config = dict(
    routed_scale=1.0,
    balance_bias=False,
    lr_router=0.00104,
    rope_fraction=1.0,
    parallel_block=False,
    init_std_o=0.0,
    init_std_down=0.0,
    lr_mult_qkv=0.5,
    beta1=0.9,
    lr_head=0.00873,
    grad_clip=1.0,
    schedule='wsd',
)
Below are experts of layer 9 (counted from 0) of a mixture-of-experts language model. Rows are named router (the router's row for the expert) and show model dimensions 0-127. Each number is 500 + 25 x the weight over its row's rms, rounded and kept within 0 to 999. Numbers have three digits each.
After each expert's rows: a language model's description of what the expert responds to. This comes from a sample of Wikipedia text that the model never trained on.

# expert 33
router:508502503459503534459507446525489492483519492505524529531495511488516496505521450528519542519502518466499514500495509481431435506525519533495513525478505508479518534517530457485527506481530464483448511488514506485507511494543466506507470519514462534482506493504506513514488456497505513478485483452489527488482535485497468484527488498489526500496502528479475479499478550529522471499523
Description: Line breaks, al- pieces

# expert 28
router:520514481543507524447494530526472458488472537537494500493513490524502484517501478498539492524487515528516509508471476473496479509495518479491523465523532503461489479479505483494493553495521489517514580518507472462480514487527501526470465493520528481551494528496496467518490552491463488522529483508523502528498510507521495489476504473493498483535530502487554505489504504510509475530488
Description: Non-Latin script, math

# expert 1
router:535497498515494500500492465522511473509517527532508544485495435491512519495486529527500524540484490477451449517496519490460501500501525480518468532507479550472504476460490485486515473515501566507508458470546473524535509499510504492466463510559499486527555460470525481503488474508502479462534498513516480456505492508488503469478493506450545445541484449473491510536518516510467526471527
Description: Table header words

# expert 3
router:437513501525500502475527469514489519484499474534505525562509448503462508502437500526487514515494509477545549478518456472510503519523510506513495499499532511500474456492495453531524517473488491498489467490482492496495516461528493493521491490541501487494478475492506513501504489509509499502521456537483535537475504485479508531467505524502486518528511490500478499499476484489445535512517
Description: Numbers in tables and dates

# expert 35
router:507522511523515492565475493502484499494494547480518503532495525517452524484483469544517468505507530461486485473497519500552508516498513479482485519520519466481548526465480512479470427503509496518533474476528492541485529500510515521497492556474460504494495517485471491513515513495464471447488467531487544485522502480519475525483526487522514517500514494504500525475514507528497498492515
Description: Football club names

# expert 7
router:496516529512539512487488493516478508470467522449519500484477505475500529538489503479505494495490519552507515464486511507466527555447517490487483481464514530540480485516529469498482444508494502492534524490494491558473467478467493506505546528527501457481497501512501506548532459484528520557461556532527461522460516475483497468464527484519486478516522479481517479526484547498478511479504
Description: Section heading words

# expert 27
router:506489527480472526544503531522457500514531495473472505487503512457492524509471516479501479483514469497505489538483485482477461490498490489453498481449478496496479505516498500537532497506524534506494499481510448516457546511485495557500490504527486491510489507498453509503475520494561515478517518471501499487493480520523505439507532470436522484451520494495462447527517525500485516483479
Description: Heading and bracket openers

# expert 42
router:454460517489537447451535517496478469499519484463523527511438491532522540533507516473474531487525505452515429481515490524494495481557496572517537505509532511445493466519511519519517500546483477508508475499529505488513519490474511509504503511502494476502493511501505470510536492520464480508498542509490525538524464499474504486499527560475491533533515465501487486528500499483516469478521
Description: Place and proper names

# expert 12
router:538522486552471494520493511528488507456516502500525499519482456512488531473496549521498513495497517534529461518483478519495508505504470474463494535529510541525555502514512507539493505495472462504456446529499491521503477517456531506488491502493537532541514489515496508507520538489490482468470504488477514495445485499478506462498493515468462481489479522512506502534498487489487499494469
Description: South Asian, Arabic names

# expert 40
router:503475495469492531495517510542504504464489504495506498481502518535526501547478515502483555507511495534482508502501503469493541544512480498536502509479482521536488497499520512509532500497526525491491485476515516526497515499524483546486533509491467491494518491499451500534469529521501463496535496517477482492498515461475493477507535436472474593484467511429492467538510517529497486515521
Description: Commas

# expert 17
router:462495476513525542518498481508490513546506507484467490470530485461452510438502454486515534495477522490500499490491564498485522480495524525460497532480492503507528536493475496532489499458470497541501501488537524460522472505468475526503504517491485509517506466477496501486480507529510503501515534502492498456481442505491508503496512493516471514516522490479517458510435518546517495525491
Description: Word-initial prefix pieces

# expert 25
router:476462507500459519521519499517473509490486516493475519493517542546511500502495501478492525501513475508504517521525501497504505571503498507517485527470486519532497512491487496509474493477534514477506486509520529521484486475485532539516535549515473460486497501502453466557456483529485480475561497506500476515489506465473483500473506447468499546491479516420503464518503489546498474525501
Description: Clause-joining commas

# expert 29
router:499492469507536513540496487493517473486453460479463530489469490477527506543483483487494528476480506491511508492475508513493489511492503501520528508493492530487508533517537486487479497526479463452481481494510501534494494479487541494502491492481541496493521511518473472488535433517515509513564487443531504545506501510502464498521524519482474482499462482515530526472500476541532509491509
Description: Colons and dashes

# expert 11
router:489514516491525494510499521522571509494544465458500498480503450501496466487527545495469477499499517510478477450515485510498486514531534527516462512498521503478508507520508492498479473489534494491499469467502464499512504476524503527519475460460474489491510509453509465499482481462531465526511494531481532493464530535489515528465527466506502501495459448499518515512488492536471460546531
Description: Surnames after first names

# expert 43
router:476498498503479491502536493540494486505475491491536502511537502536470546523469443509455509492486480522525523490488510491463471517472492484537499487468517467483470504506480500485496507520479517523495499484540529486483479513516492471467492497525527511503483561499510514481542490489503477490473466455465454491474483497517504504498508479524514533529518564463516468517471482490478531504509
Description: Syllables with g

# expert 8
router:528494499505460518515493537485486490481545469492501483501485466462426488496497499539488512493446493515459520475491514460465513524522508500506547487523480508453479519515529518499520438494517526459453504438505484496474536447485505461446538512442493523483499524479491492534547506517491486457496531494517491467450479470549450473481501491512492495532496513519494529503545525483520522497462
Description: Years and dates

# expert 24
router:478529474513482506487538438551491517544478533479514456475506532483478537507510493523494522541487516493510511488479492433525536529509538492515508477511483522484465518539502489533487507504501507471532533492486489506501543460497505485467470464485513493491471515485449519513522496498508431513455505518480516493508497498462500460519479526512550481513527537505494490482501510516498492512505
Description: Determiners and possessives

# expert 10
router:492537462490485536513498468489513507533485483473460503476502524488493502439542535501481521515504497506469485485483489523468514491501484482474526516473478473470529547520443529451485491525520501502503530485506447519439493476475489472522513526456468528506498492520491511458499533515496534507486522468509466434460507488491498524493517501497510513482512464472577472528519475495515490492494
Description: Numbers in tables

# expert 16
router:487524505494515538492497508510500493541457530495496518536515484506538500495497508500508491517489463548503518455500515477530507485520488517482495539488467543464490490497538479498491485477506456521469520471491523513493522518506519515505488490482510481540498496458513491490487514539493510484508480507502489500530489442503531495501529518487495457467484517456521528485489488466490480527500
Description: Modals, to, nationality adjectives

# expert 0
router:497468512513492499532507529547471478487477513521527475500548496473508526514478479502525490547513493506449495537508525510522501481468493471527510503501482486513464477478504489513452473511487508507486473473525474528541470528477487464555533446517482485513466470490510550471513579482488494478514520513483471518476491499497509529459495480500484523517513579496507509520519499525535474486497
Description: Table cell separators

# expert 45
router:503488495516488521515526480516508503500491464474482540470456480505503475500481503451471467523491499574498494513504506551490517497487491500461528523511490552490536482523515499487470544528496484514484518511536451498522511506562508483539500498541486502476500487518529521507519528509490465539479465521505481495540506498515500549475506543472489493515507471548515449509525483477477508499499
Description: Mid-word stem pieces

# expert 15
router:451472497486543532479504451509491508496512532530487536523563507550524493452547515515509485504519509488527491496497521520489538475510511543491447520482519487512551528455517493481515493543541556520494482494542494552451542531490512536519482527498536502467447494510483474508499479472527541532514478499535447490504502511514496502473496479545480500506524548521479462442494513529491509462474
Description: Population and statistic nouns

# expert 21
router:481499466496520510475473508524522558505474530501499516530549465494508505529480527494505495493494505505474502541540468519464496491553526528473542462437505482483445531505522483507500494538520491509494485520516466501517471505539530507462497498528486494504534511501485455502510532508477530491531512528496531534469491503504525511463498525484485521484462517545489529510482508513469479553520
Description: Function words, pronouns

# expert 14
router:434512495523534511513464466503455515512491486538544506522492500534550503517519448500522515515446479473502482507489497455472507488462506529485511489516455528499479496488536452505503484518505518500511523498495526483513480506481496518532463499532490457534510523503469502587550465478485504513503506474512486508473520502477502522462494535506451490507478507451500463490496525502515477478476
Description: Line breaks, capital initials

# expert 39
router:459526523455516507528462526495488525494533514530514497505539479522497473526520519505493445502499485494466511525495501483492515518478524492462495529488568484534506458457503516449549475469460519493507488489521517507522453512504506515521501502510522496497497486488497498498500495487515457456493529528461501540492476507483506454455492502496477518529533489474495478484490468537492531522505
Description: Music genre and instruments

# expert 20
router:508545485522486449514466496474491517493488512462512512488492500492444483516537466569528487517483506507489515494522542483497505526460469527510506509522494512472499492452506534480521532516481502492491477528476471510488501498529519581520509495528511501447541543515482496516496487500520444512511490503493454479501512473472503530487469509496525518551518482485506474508482532514555493480492
Description: Forms of be

# expert 47
router:463502490493471518513491498513509509489455523490518537470490503519519521476508493502498529519514471506512511509494482495492472486500445493492538499524501529523455493579503505540509462534548499458509456469519553503496528505496477511490514527490504458530466482515502503504549498502516453426477440532491535531464516479513472528491542527481515499504497519499504501509530527490496526524526
Description: Abstract nouns and stems

# expert 23
router:529511458501480510503511508488537499478537555446516478493508538511507499523496487530490502515527464493534475505458460496513547556485472534532504490469496473497487495441515476458533474495502468516499512502491468479506491507497543563516526525498517447518556524486483500529509510522527534520501518476522479547430544472491513497505492495486493532497456526554439519509496502506485464481543
Description: Short word-initial fragments

# expert 46
router:504448479465505461458490521452479513449485509489500523514503499482459514507472521468515506501515520495529493451539497478505503508526531524508484495505487481476498473462475495512510470497498489499507542497483529561477497505512472511538508478446511472505518468423510520473463525491507525497476521475512504474528490514524495521460503515538465549493481498500509544494482469479464474499469
Description: Past-tense verbs

# expert 37
router:479483489558468502466470507507480535518493522496475498485460462477460481488469514568492531512481477462503502486534539525484530486480522514481493500491484507449507448486523515500493511508508529527526511528512514528478491504515474518454473513522515494479511463485541500568520511543492486521486503499529488464504483514484468503494527484486491567501493542519552480459528481464490475547533
Description: Periods and decimal points

# expert 5
router:458510501499469461476492531561524505472491444523536521484496463432472521535528490522523485513468504554478512508479483478508484504489524407495456522496509489514476476456504499485505468497502495499452501472466485471481573498501522490479463507523522527493496486447516482498528489468532527509482484507527539512504528500468494470463513475520506493487478470503497524498498500527542534497519
Description: British place names

# expert 31
router:494475524510519478496506485511457502493493498539529516493512483462495512494514462493542537505491493475479505443489511463495526566505450485511499502506547458487517512481499520519545501491508484516488492512480499523489496461492483533547486530458545516490523498508496511495542535524476516500524482548497522532493516493515486498515557504498530508487511446520527541518500535510522485498537
Description: German and Nordic words